config.toml
num_hidden_layers = 9
d_expert = 128
d_shared_expert = 0
routed_scale = 1.0
balance_bias = false
lr_router = 0.00145
beta1 = 0.95
beta2 = 0.98
batch_tokens = [65536, 131072, 196608]
max_seq_len = 1024
train_tokens = 909400000
dataset = "wikipedia_en"
Below are experts of layer 5 (counted from 0) of a mixture-of-experts language model. Rows are named gate (a neuron's input weights, with its number), up (a neuron's input weights, with its number) and show model dimensions 128-255. Each number is 500 + 25 x the weight over its row's rms, rounded and kept within 0 to 999. Numbers have three digits each.
Before each expert's rows: a language model's description of what the expert responds to. This comes from a sample of Wikipedia text that the model never trained on.

# expert 37
Stems of Latinate words before suffixes like -ation, -ated, e.g. rel-ated, oper-, particip-, separ-, investig-.
gate0:470486463473496516510478467526540512494541506477503501525490506490521508524522492473446483508471493550457517518552471502530492484499510483516509515500499506541471497492506520492517484530487486460490487494479504475544505524533463478516468489491454508502480530494518491502518529479506491472447449532481468516496469483500518497541548463510540516492501527481511504503468523475499496523453
up0:509556509499507508524490500503465493477538506481500499488515512460542489532500530488475555484474506524503488515491489490531469487522516525524478556512496473503488493482498501435516484511493481464486461494544479499522475536512496527520491495529508519516482506471477454462512493540525473458460472492527525529508505509502541461508551506512497462492556496440473516471487529519491476480460
gate1:527497482511489481488516536477512532515501505518516506476501492498581484484492506518494514493498499513471453520447493541480526488530469523515516498462525491522461501489498495466502495531505575528480483467503473500480527513508547518507490497509493569483473495478473536470494479482492524500492460495523456526503452516436453506510469498497501492495515557490512520484518517477468511519518
up1:465518494550512497496481476499512502524531502451532497461464507558512546500511501525524518479486494487522519515443505514489509508528514489499496523470491524480500518501491469536508511504488559502485481506534519523479559529512516540522483508500489557518477480532480514507510501515493538495518470493487517508481523525498519488509509519498467507529508554491471510492549489479489518460506

# expert 1
Word-initial R or r pieces such as Roll, R&B, Review, plus table cell separators, line breaks and blank cells in charts and listings.
gate0:474482523498494518493476493536517500500488472495476451482535495489530449492496491488493464496481469500452556510533461518477530498542504483485481536510480540517470500508508545507480497464469529490467512530496531539496461515492479477530486493525516526497467519519442494524491487540514517489500519479497492510514538495472472495463527485473461471490514521510498497469516495543556520441510
up0:470470499522508524483478522507504505497500491509454480494528511484537439484495517515488464506478448491485552500538484536473511503554512482466478521530470537500465491512522519494497515467502525493457509514507505514517481525483495496546517507512489511487463508521446523495526525537505530478490506462483493495538537506503474450476531473494444468520513512487490491470497471542560500456498
gate1:500467515492563491536542496520486478510487505491536524502497464543504500487542526489474467482553543524523483482497555507548506494556499505488471510507459536494516489534505531452528517488479542509459499467470498520536500465536523478479413461485483498533513511512528480526489525519475463479478529473489496505512485514494502488480488471501523483520489521476530507532502498502471488507495
up1:443504496523489494494533504499498552543463485518541511515512501501501472498509516527469486479520518530489479477504501532503518538490528529510471510502448487488508529512484525432537520509467552512536488495489511540554507492544502457455496462466509514542501495494535508482509553461490523476491501492470503489486530489506500500468498519508509510542496512467512498534440520476488485488482

# expert 3
First piece of a lowercase word split into fragments, usually after the or his, such as l(anguages), f(ood), ch(at), def, liter.
gate0:524489481481503493528523469522525467534471501544507493471495470495478527511507496461520515501468497504532508501475504554501507551505508505483537482505516511473474482475509527472502526503540480543459515517525465536497501505523485528532481502488531502495469490520544502502508534518464484458491531479504512474518524481448492504467491451535499491505499509466481541533476525500508520471514
up0:543498488514507507571515511547472460445491486475484433497475501522474505532513477518502507482549468471505528445511449539531508548499511458496505499496523537530509526524514517516504490539556481521501488494491491481489518451530508517511456497504467475531544512523532503515466505518510521508503481505486497509522539460512471475480498537464469506546461490492514503489519503476494500518477
gate1:524468515522525428486507498522466511469532507497499498516502501521535539503503501528517497443507472496478516519475526482499506497505478499501497549459495495535529531537468518477499515487539505527520531521449509488490462432510513472512483483481518498498500475500481543526519495501507532495514521531471531479511501482426499483504581479485488537496513511504465487484496528542476493454516
up1:483481512503514515534488500484494532514531522486477471485506480521500505507473499484497485492484531479482498476517512543507509520493504452491522518521503526492500499461525508505511503500453526514458508485555513505520491514483490498510464512515489518435516460509490501484492496500511510472512470502489481490493469481562504499529440514498483524541483524459491493486462536504494458531513

# expert 13
Sentence-ending periods and semicolons, closing quotes and parentheses, and pipes or dividers that begin wiki tables like standings and rosters.
gate0:499497474514513537520509543487502482471529511495505463490511549533474514493531531503464473536496499532488499536477467536457474499486517534526473478457517532516525502482523531527464462493494469448497475493448500540470512529525498500478503535508464465480489479513521507502468542465485538508498470512502502495478537504477510497486488510492506500495527509505481523512480476508490569475510
up0:479545474511463535510515516483498449499518515486487463519515529511476505520528462478454526552467499517529490531499522549495509469499534474516501494493550531512548489463502466493485480490513518501531466528444515504477480504485540497483482499506473480482499473491503541457473522485492511520505493519510435479480457515500522502461508448504522490496547502502463525539458512503478545487498
gate1:515521522470513512524493540437484527475506460510519505475526477510493497489473550527500523537517507531478478447491510507514506502531453544516520509496498486527464533511478492500529533513484519486522523495483487532475492497528542513469469519468499526504489494485495539440513508462550524506459486545490489438489508515484484478453508482530470503565508512511503493478478507473491501510455
up1:519486514511496562530525483531520514504504507532469485516485480509517513481547477464469458517535463488467471542496465507485512493486494473496476470545536504534483521498515494477511501456500520487537505469495543538504490476480479451513504516471507554519517506487518503560512524498470510557488512485532529514506515480437512498527496500494479484499506515487531491478523502523496499508531

# expert 30
Line breaks and == or === heading markers opening Wikipedia sections like Career, plus capital first letters at line or name starts.
gate0:508485451478492517481510480483495509517523497501456478514498495541524467554491487502466523523502484485538534490535493484470539476492477535478480525493525519470498500491475505487485524531541497459496504483514480479518482502504487538490528507495517477488462542464502490461504462484491495486502507490508486533532455520478456527453486458478519531509529493465502450494502525558520509482480
up0:503477567566508491488512527505471467492484503497533525514525467465535505502487509520493455483518487457458539494536490500502515535480506500520484504461496487474514500533489491492497499513462521473484502547526519491521494450480468432510528559494537507481534470450479505494505502539447550506486517509511502447451528508485453495510494491478505460490478516466535488498505513489550477471521
gate1:503505475560497500507496516460480505507521476524501550513490535481520529519441486457492498493522438511520490517498491497499503522515461518481522541496507520509538504531467501488496528460467430485536520490505508537455474506471508506502513506479489475489518513477486501488514513497465488474536494498486452539499505494509504484562542491515466543523450494485536500470503512487515479467470
up1:526518519471508489505526468504487506458479541495499476519526476481500474509512497512507501488501575487463498508505524481500502477466516467521485499518526505488491484477524499534513467561521580526496526499478494476513534495564518508509450527530520493516477513541498507499505520537527486506464527537532529509523510462520543495420488479494524469467530514508474502499481519504499471523514

# expert 51
Word pieces after was, were, be or had, such as suc, belie, conf, acqu, plus colons after Coordinates and table-row pipes.
gate0:511503522489465518472501518513448473501511467456511494504547500507507479507515501499519490491533518491482503508481517504493505485530486485516532470530523531497529514499483485513467501501503509485489451491517502471513469462473510472527478478472508481472504496520515515468528551554503505518501466507518441517498494527497510485519514526477457493500475518467487490467524478500450469492503
up0:487465522482466527501497465475486518515488493524496477503551560491507519492516465493514511535487518514505496502518519510475497480519528505511534497500514484494519501458513534489465530494514497476491429521519529503500476509491530490505496454471520494452515489523528538482542523490516529501481499501559483519456530530496503513511527548535525530505472509496466488517500479447436486477521
gate1:501531505538517516512529511477508520531499524481495494506529493492520486486498552524466531462478516471539510496500485501527494489469457506531516496489481530499501487559579536549487486493451530504514531468501524536467512527536465531515511477456531511523490480513527508510470478517535539463514475491465457519484486482488532503556524504533528516551528482479433503516515504492544519501515
up1:468530474520531545541525527448484468504533535496507508485494511464544477521502505518481495523456457503514506508459540528483501490497527511452500443473530481492495474547556553513507483506481539513493471461505486504498472527491485495554515520533487532532496486473530490465493458524496483481494502475514485531482509498498524504492498511475569502495500534509533495514502504493521479524494

# expert 32
Month names, on, born and table pipes that come before day numbers in dated text and results tables, such as October 8.
gate0:441507494534506459515508486502480495502513462541505530500504507427460471486501522564495535515495482489508493485513507500503478453512514507455523498474517501523536454481517532528479513487484528503512501501510519495491506501509512526468531530502491489545513502484480481528489506486469501520486463505512480471475550490491515448482533477530499492540510537483512484449503518486473526463504
up0:460515480530523503510525489507498505531508476520456497505480527478496528465524496530533505500521484482490490466492498512524472502509504504509477497519511527502500416477524519494528485489487517533510459515544507477484484512534553503496537526483485515500504491475546500520514515494485456523527484494490506529475511504546499493460526502496494482536542510490501499470506540470500518488521
gate1:556493505541520534489505453530459520533546476496540544512505474479473485485526537537513494556493520451531494456489471527465522452458516498556491455523505524488465458480514509503492469460546552530476499490496510499526540487493506466498526499488492505495509474465509501504456509522510519482500464511498528500500517553488496483498480470484521498473490458483481467502525525534479528488515
up1:522502455490512505507447560511505453532495495476521507464513513525502476512459507515548515500520532509526500506516508464480528527510497515527440503472505507527494481496506515507505465495551471533552482529509478514440506450544474512517501504545516528463591485480516436503527508484525503527511519554477459463514486535509490524477501502480500499494488512456533506474489471522505526510524

# expert 6
Capital letters or opening fragments of names and abbreviations, such as G, R, Gen, Cong, plus empty party-colour cells in election tables.
gate0:492514484472509494530508473557496497526486506487484500529467514486450496488540460515460475502519478483477479494476486526482513489487483543500457462482478486494520513498475519479494521500489524460488487484510556507500545522461529564492482489488519515509558516512510553480467512473590549532523489509476528522466512498496532518566515513519504532500513465490507533491448528469493478503513
up0:454491477450479493476475524520526512483524520509500484553503509496499509497495478491527461489496457482507462552506463518500491513509503481522510489501509480495470496557481505510520487508486577477516534495478466494492520514507507491529447485499518462462520518518530499494482510498489509493481502491485486491504489535524529524494528503476481495473530492485537515496533493493458499511528
gate1:467516443536468483446466511490487462458503477467507488510500500478513477527442503477546524470472501506513507457530483473482503505449527477488481516504501478491515468471466489533461486513477519471494499472506522531502472535516529486482496503514474538488489481479510466517520488488479501471526554481517512519528522488468481534516497517529493491491489537509475545535510483543517512485496
up1:501524506488497535480477531499540508512494504530526516513562535483479511517491482541491451566492516501511458537496519458499513479516485502551527491481460538528509546513519499503526516510550449536498487523473501473494488457477492514490518516527515505514515523562489519475505501544511493503470482488503507518473475521506492486530488502479535475480493465494490499507507507432471543469482

# expert 46
Column pipes, commas, semicolons in sports and roster tables, plus words linking opponents like against, vs, defeated, @, and the before team names.
gate0:498512460483528498464527477536537484467523456476513517487515495511479490501501504466520484546487460480494472504508501474506464486522506474472517475476512497499529493436530507505499505460520533522489563431476519546472514460525515500524504467536535483487521523503530466456472510553532507487491483568505443493489541477482493483522468478511513495521506486504491494495481475504555532466527
up0:497460457513517478478502514552538488449503490527544542511515492492487528500494494512529498522525529490505489485511477503498474526516443474504560492489507511472556474519497494506479500459513544482483537463447519542456508480504488506518516453512539511505505529504501509456505495547556522502503522552471486516477523478507525479467488510489485490533495464515511495545515467476513515472485
gate1:535475468495502488507508485485512512482503499490501501550557485495499478524507526490505494488481497486498530478509491586477532454512486459481488519431540484503494534504535507504458502499508482495495493477504495496461473481501515469486465517533458476501503541512484503483500517497465436508538505528486500448497503473534523478467491489485548502491499484484529519477526480524486474500506
up1:573465468528468487538525457528505514509496509509509484533515466472486544532541527479476475500491496511471496537527540512514547496543506451527485463512495481519509516490482507506484523506471474501500527483514524497497490501581503529472469514495464486473514545530541500513500486481510532466519468460476542519472501489464540509519504514508535492509530486507542468535516492517511472505517

# expert 11
Words and word endings in names of institutions, states and places, such as Royal, National, Maryland, Delaware, Nottingham, Catholic.
gate0:497481495519521470514530505487527486537509497508497478480512471515541528537519530514488509519513449475474515458481526465519496483496515495515508490461515484488488517451546485550494482503525486506467506532448493527512535553537518497517488526544534480502460480485506465482552479527486546470498506497510536480463543512493474494477493516483509484504517442514540515463463498481521465500497
up0:494471494539531476519508460474504504503442521501546462488515526518524561509481548528472526497556517492462493477516479480492510495502489467512547500507530523520513505489554498517496500486512510492490498492505444501510520550491503462524538540497503457502447491500510504484510463533461497524515512499492508448474519491492505485507441479488501496484516472511480523468492482497491502504496
gate1:471527445438473535543501482469471499469498492500533469552516565463491488551480507516499504474500473504490471486496479518470497551544447486516538485467498504564487497509518516515515475507516495527432510468536517485469536480517495473465512517493528494511486515502491471462498476528481499482510523518502461496497521500558501496481507454509484474460526516490482526512497524489493490517525
up1:504490501492536479478535542516517482512490503468480512443491470536454503457505521513486486563482507493486541538485522492547523488451542529536468536472507498491476498513490505510496517465500504480508509514478472497555493477500525497507492483536459462520512496558500507550506490508555523520516485508504522531505489502470511527540493531520498521536485499495513489486513438499465529467484

# expert 48
Non-Latin bytes (Greek, Cyrillic, Thai, Arabic, Japanese) in parenthetical native names, plus pieces of foreign place names like Andes, Guayaquil.
gate0:505514476496506487466525483460531520536513477470460498494521544510532508515471538555503484488561492506545524516528515522511531451499476497518502478501501522520517568500493490450486473536508499505511483510508500516485535522524460512449547497539483475512498537534514486487506487514460526506486436473492482485472489503481538476492497480524480466492504499468515490503501542494535515505505
up0:488523524515545515501506497495487521535523491500523463486478536523494497509475545535505495469499518501530503500522507505473525480453522496567512481503537492532472515507491498492500543508559522478488458494478551504489533508501476514476512471479505411496440562508558465473513475499513490490488475511496489504464497511489525470479505515512498486542488509486489529461529473493465493479501
gate1:540519551526521518449478439490494513529505518487443516489490493520471477488478524483493516525484533480491509520512506503509504485501505530500465542520477505495491484461471536490488508508532493526510513509533502503501485483491490498528503485466525463494515514485530522486542550504498524486484524502547475504509514523518480488461470499459467511519433526561510499496513505551497530501509
up1:509525545507512537456435452484513476495528522543473522485469486515467465506462522487499518504485546469500513499516502527514533504490491546516470527506511497526494462469471523526489502501518508520491480532535513516506456505501492494498485464466482511477556497520511524480532555518495505516504497489551463502510522517503459492504497516448464508495443519555484509496552500556507527510506

# expert 43
Subject pronouns and names opening a clause before a verb, such as he, she, they, who, It, or a surname like Brown.
gate0:527533494498446504496496517466461463523511477487520511503473498479496486500493522527510558526497473497460474549547484460455517474509451522451507476509489467524507511539508525475553475471520463505495516497529452508467497498468498507464482507506532512509517505487470499498508503499494511538489495494509497503495501535486485481497499499522487509498487479492490447527511538523482496529493
up0:509450478484479522479505468501468454541554542489513504442478512474472485514488525499505527505515513508478478537546471477480516528527476499451508511485474492540467472486520504467516490475516485498482486495513474518491504530457498502460482528545521485517578523489474512494539492487473507523518526492493495521523504517512513536478502513505486507510503468489515461542509499533480478538497
gate1:535541486490497513466529461505483549546543463510488506514532524527523483460492504543501485508502494415525489528524510502506464532478481511516468500500451516456488519469523477480536471492503473484541482495486497508512516457517489526432505481505491517487483540516466484528475483497526498532540506512477556466506493503497493476505457473512467472462488494499505495528503496520525502515478
up1:499507458490505519467530532533471555486496490470498474525517481509499482527479539485496477520528488480527495507532484498577482530519487473501495515528511437477526474490436517472500483516458439522511515506521490534519514505510510519432502476513498501496423511484480466516459497504505502533505483512507536458494476506512499468462510515489491465480486506482510502529500515542505483503474

# expert 41
Short capitals and abbreviations like v, St, Mr, Jr, plus However, in addition, sentence-final periods and line breaks.
gate0:480535512541523536502473497548526476511486504509506496440495490518561505478516544500533450499522493470466499455472519504445498535527466510499524496502505519501496554489515483505536519508489498519461505521538495546497503516514490457517529445474485481552501469515498504497481483494548464489485491491558505537501530445500514490534538492467494516443524498512465470468571494481512496490517
up0:511500515480477477484501480503497521485499478473526515490515527471441509499513493474470517542456536507504516483483524502484528474471527463486479473475491461493481460489500529539493471540540488486488471486512460482523488485490512490500530507547544471547475529489515487491531517528475467450491543489511476476514526512500495510538454515485449524526522499516485527507552467509490496503513
gate1:477451484505497516513501447511531487473494485547450496471479474476490498518521544518400516505455492490492493499495519461475481487521525534505494507505499533509530501530524509528500507473511515456516455513468501535490451504549493498499496489513528495492501495499521525490517468475493511536452514493469500510480511532486472455532468525525486474491544459522462502533471523558497479512489
up1:536488465471455505477501484447501510521510509493499488488515478503491496519519509498466510456453514525464468524519540474500517485495518487489477534474492507563507488464523535482531486501485517480504494467489518507518486492528447479494522504508521484514534523505511458514496491465494533500510522461500456466503516496467489554517470488514515474542509492499497495515539501476512464453489

# expert 12
Percent signs, digits and words in census demographics and stat tables, such as 48.7%, household, median age, Votes, Goals.
gate0:507530507488520459464505509487523470477520508529562515479510453472501470503464505506514490493525540442467457495474537509477502513512523517543449499521485499482494552514557399521495493512523505498486493518496499508509483473511473499524497470492498472467540500503489496511476505533518474512498530511481488503500561493503501500519473517506478491533500501482522490517484526479511507481491
up0:532476487533495496506507516509480487471501522481490497485467492506498505523512483530464500509476507500543515495488484500507526506484486461453485552508495493455490549483493515462533534519524488541468458507522484486498495490535486506518516548536493505525542491473503512480503516551506495501506464493515498515493488499549507504480454516484523503534498535479515423429493505449482489476474
gate1:513513522524483502528447470490463539526530430472499532460523518500483491512536495504506516484464485516487533517483489496474537477520514532488514496487465484476529490515509507488514484496508494515515469500512485494526508517483503528470511467522525523502484466534509461523496520526501497511502479501518471497491510517440457502493495482503455484485441513507525515439523489495525515519512
up1:457465515505477481524547581513508503489475482477458506482463497507474535549473505472482473485511506468487484479516518481522485507498476498487483519468474527493476499466497503524505482487500535506535515481508485513490486506507517481498533532482526477534513504477525507464549454437498462464507515538464485465487451533545480492480522515495521510480529474479433500519482496490480497491481

# expert 63
Numerals in league standings and statistics tables, such as points, goals and win counts, like 32, 0, +13, and score lines like 3–0.
gate0:483528494498454474513488509514521510474515498480481492498517521536512485483511517478522481518471457510533525487546521553490466506502503482503539500536511492482493516492519483479489496435503478480529496510469500516567449558491514532510465540498493498449510508489535481505490544478506524494454506478477545470520522455487523496444476489522470491522513507474525498506486543496446457532489
up0:517479531509517489468503519511460445467517467490513491498444526507506468506529523496494541491487536466519535495537498534472528480490487497464475507467515514488470509507537488491464495483497535512490530480487510420499475476510464478543500506525500473471510515486521495499552446488510487525487467530528516477457484524465491490491487494501485544483497513504469517529532485491500485512501
gate1:490535499495477513536472454524523525503505505506481468527464558580494472507511482476533531502481508464458534519490462499428458491523551510533503513502465510476511464532504498499482477540559510471492503484469482484537496482507477483495501490506505488496517487533497483522493516509479510505495481550489469514495488505481498525410489528503484542499528491515524486506551487538487470505515
up1:477487499489502465500480529523470456486515496455489504496463535542503543520504492479499524511518519467514473467516503511481546540497501489517517519454546556431454511466468520499492500519541506487501497486524487560531486544470504455516539500556514501505536532508445514447492531481496485512501497526526492490504505497483507531520534524515486533480493514493506491485516558530530514538505

# expert 5
Word pieces and words inside titles of films, albums, books and songs, such as Believe in Me, Skull Island, Noah's Ark.
gate0:498518483513485548515489480531483528488473530476468540487511545542493487515505519505495507480490516463513525518475521500496488518511469519526496488502474492515482469481542548495484512476491486497495475504483498521484499506502518471477482508500549413525496498482511519491463510495489515513439508470509465484517553509454524476487485499495478455528499478541468511464516506452511504514479
up0:480511497492452519523494534492473468502495491515489503518516520488531503474474494520495478487561512534488477491478473483481500484510525427511526519476491515529477471534475487477510489485499492541481508486497502513510485490500510517482526476541498489547500467502515459533513495514487472482500488515496510490499461476507506446521562479516504534524479500521520552544488507511540456474547
gate1:473494534469515474470491504491501464468461510468455508483515488467519524493486481491510456534490552502508482498491477479481502477492515445496505493509489427513493537505515530484489521471478509491462507457507473477480509555486548523546449526468499489517505499484517542447505514523529547527500512533497511489531471496473557505503479491540503502515478508553521465505509490506488494531545
up1:537507462460546455493518477478488508470469474482507488478494510475494517482507472539533511511505504539476463520478480462505517506497522515496474485523480483510485498538450526486525517494414516485490503497479473505502488513474558475522461515449491465497506520519511457526502478488503464511478525513520470496528446525520552519475498467553500496513507505481518437519498455533528466506491

# expert 10
Letter c/C word-starts (crystals, Convention, McC, occ) plus line breaks between numbered list items and table pipes in tracklists, draws, election tables.
gate0:533503539517526509510531442513485484507515523510493492450486500508484523528464516540536486490493518490463522512509450528523491494504549473442480508469431456508490545453489543522503466477531524490500505533491518525548526503543476515493482488490506514491520505513517479510499533523457507492520497567503476491496484462460527506500450494523509533513498461499489496460462498459495522503493
up0:513505522506481515493498533451493494511499453515524480476541467483519532478526446509472479462534501479497522477525513511509492472485471515496504471472536515492452467541481489535496505539508533531484511477539477540472495506512532469486548469510465511485474463490421497511530446474505473508489467510529496511497489528464489527509509508479495453486514535514498497478483479497483477487530
gate1:475474514444530536503486503504518490499498481505501471516486554518499502501506532510447468486499500528490531483509518479499491457493493499484490482517478472501469549531491514467522534481595517504500514493504491529488468518491473498484493508507481506488499478500480477495520515498512543538534495508489496493522488460538479509481500489471486513477474463494503505479541522490512469472457
up1:554519487503468481497523496479527458514469527499495546517502485518497514517553526513488540478482496479487469514473489511527551539517511534517494513462523500506493532437545518508498497483474526542479482463515513477487507485502484514492499540465514511549497450480530513529510491521529478520480519473507526519444542512491502500532487545520473506544517512508497484502483542524475484524533

# expert 59
Opening consonant pieces of sports and competition words, such as jump, springboard, split, quarterfinals, qualifying, in results and athletics texts.
gate0:514504484483464494505496486520493506502524487522541512425511452463530495495512509508498491538487478522501498495538502468534548496509491496492501513520517489486489452501534455551497485503508507489520515503506521480502499498492508545503479528464449516509517468509496481543515498475467511463477514505532525471514520492486509474482524506450471540495541473501526489508550504466465469501491
up0:507524525518520511478497481498539485490476491441503505553483494499485483540466531542522495507552477489472523494527528542512460481481461516486489474457484501523509481497501484480450489506521479500454484495464499535457568494468470516496468486505521493475494504495508490464477481504504452490504511446478528483505503480495477538479478508461472498484440521458469523488493452514511515481527
gate1:498523498505509493456468496530516470467542483496509523513469545543512502507491501490513450449513540478508471485490512521525482508510490492488477457444514508550459538515466490500512496470484468528454525471488504529491518525475478501513487489511476475495514530466536496496481491529524493484496520558541521492522534483476471459547509516490496480520523538522519470515531528487464532522495
up1:517502497492475499524519546512532528551520525505466508455495456462511512501491482542487503546489465519535505478533492533506528485516479495540524538490529471502502502493510474524490512483520498439513499480524471497468509500503498502519520475514519498497518475500497507499513537463520509463480494482486476506472470530538487539476486488526497556516414534507495515520451488517538502506524

# expert 33
Pronouns and nouns that act as a clause's subject just before its verb, such as which, that, It, They, This, plus nouns like dam, population.
gate0:480466523436485522561496606505462509473475480480513453469493552488531548543527467494491526445476510529487522532536453525526505478539566499502526544482542495480506505506513508513500492521486499505483529493484490500526491516517509503499474488490520517524461514501501495465476469482503501517506494490508494521490488487519499485511463531518507506419470484503502455507548497489501476521535
up0:455461532514497483531493515483459474465498498438540497477523518492508530530512507508497515466471492491493492510507443503507542485555566518463489499486526497465490497485526491503494518514521512550497541468506502495481499491498526541493431474504498530560483469496482529482509511512517517476552531505502513523493458501513528449504483515536542480455544488486468498482529469488466471506528
gate1:503539481520519513501525448502527435496466499490509487521483519514467475509509479496476515465489493485533503514492484481534449516542492517470490504521482491544491513511495499492540513532516496498536546492521520505478499513503499500509523509471490547504502485509512502550446505519546418525493547543493517504533520495544526483435502469515496480489472522506494458512489528527491467484529
up1:504572483466542506479526476514525447466500512486547492531467533493497472525536508517492478478475476494501499485473495465517458532529502501459527492520513472533525529474481510500538495531496482510517556484520536492511503514509477504502508526497508476519517528491506471527453472505506451512489535522514515497582516486531494528457505519519516489482463551552494467539536520515494467506531

# expert 61
Verb stems right after a subject, awaiting -es or -ed endings, in descriptive or argumentative prose: arg-ues, consid-ers, foc-used, sugg-.
gate0:497494518476501472539516488530496458464527541477508508512477494500489490514487513507551562491489539523490508539503470525490484506457514507420480509483525527499511523484502495515513493531485474484526491506510508510476526477503576471473493547491501479486486471478504495429477490502498523543490477500509491525497500513483503515499481452537489508495454520524466518508472480485473472460508
up0:506480514488480455500500494486486442489532532474494488492479509510512493545459495483541547491470503502514483520500504514498483490489528509450522513459524519499466531470496518490522500504490477480496483468554529487493550529485538472484466546498497525456470498484504516495502486497506501520475441465532490524527491502502517481501473488526482524494496538509484515518502456464506477496486
gate1:442559515488501507543535481523487479514489522483492492542482513485500510514475506506511512545436527512511478535492505524491477494515529476472535500479483485476508478493503485530527491488511482495504540559529487510503479460515525500520492520524505489554517506527526508500497494486494518497515481504475485521498509492505525471484432566479496501500465523516525530485535537498475520475488
up1:474412432483497513487462514505486456520499457463531509487510521507544503534489464497502512481491490497507525516521499546541498511509488477488502513483476521485479512498490513494498522482529460521462551492473483424487499498505486518543500507495501488506522507494468520516502494487494503468522465529509558526564475500470496473461476506464466497554551547479469522481477546504488485467532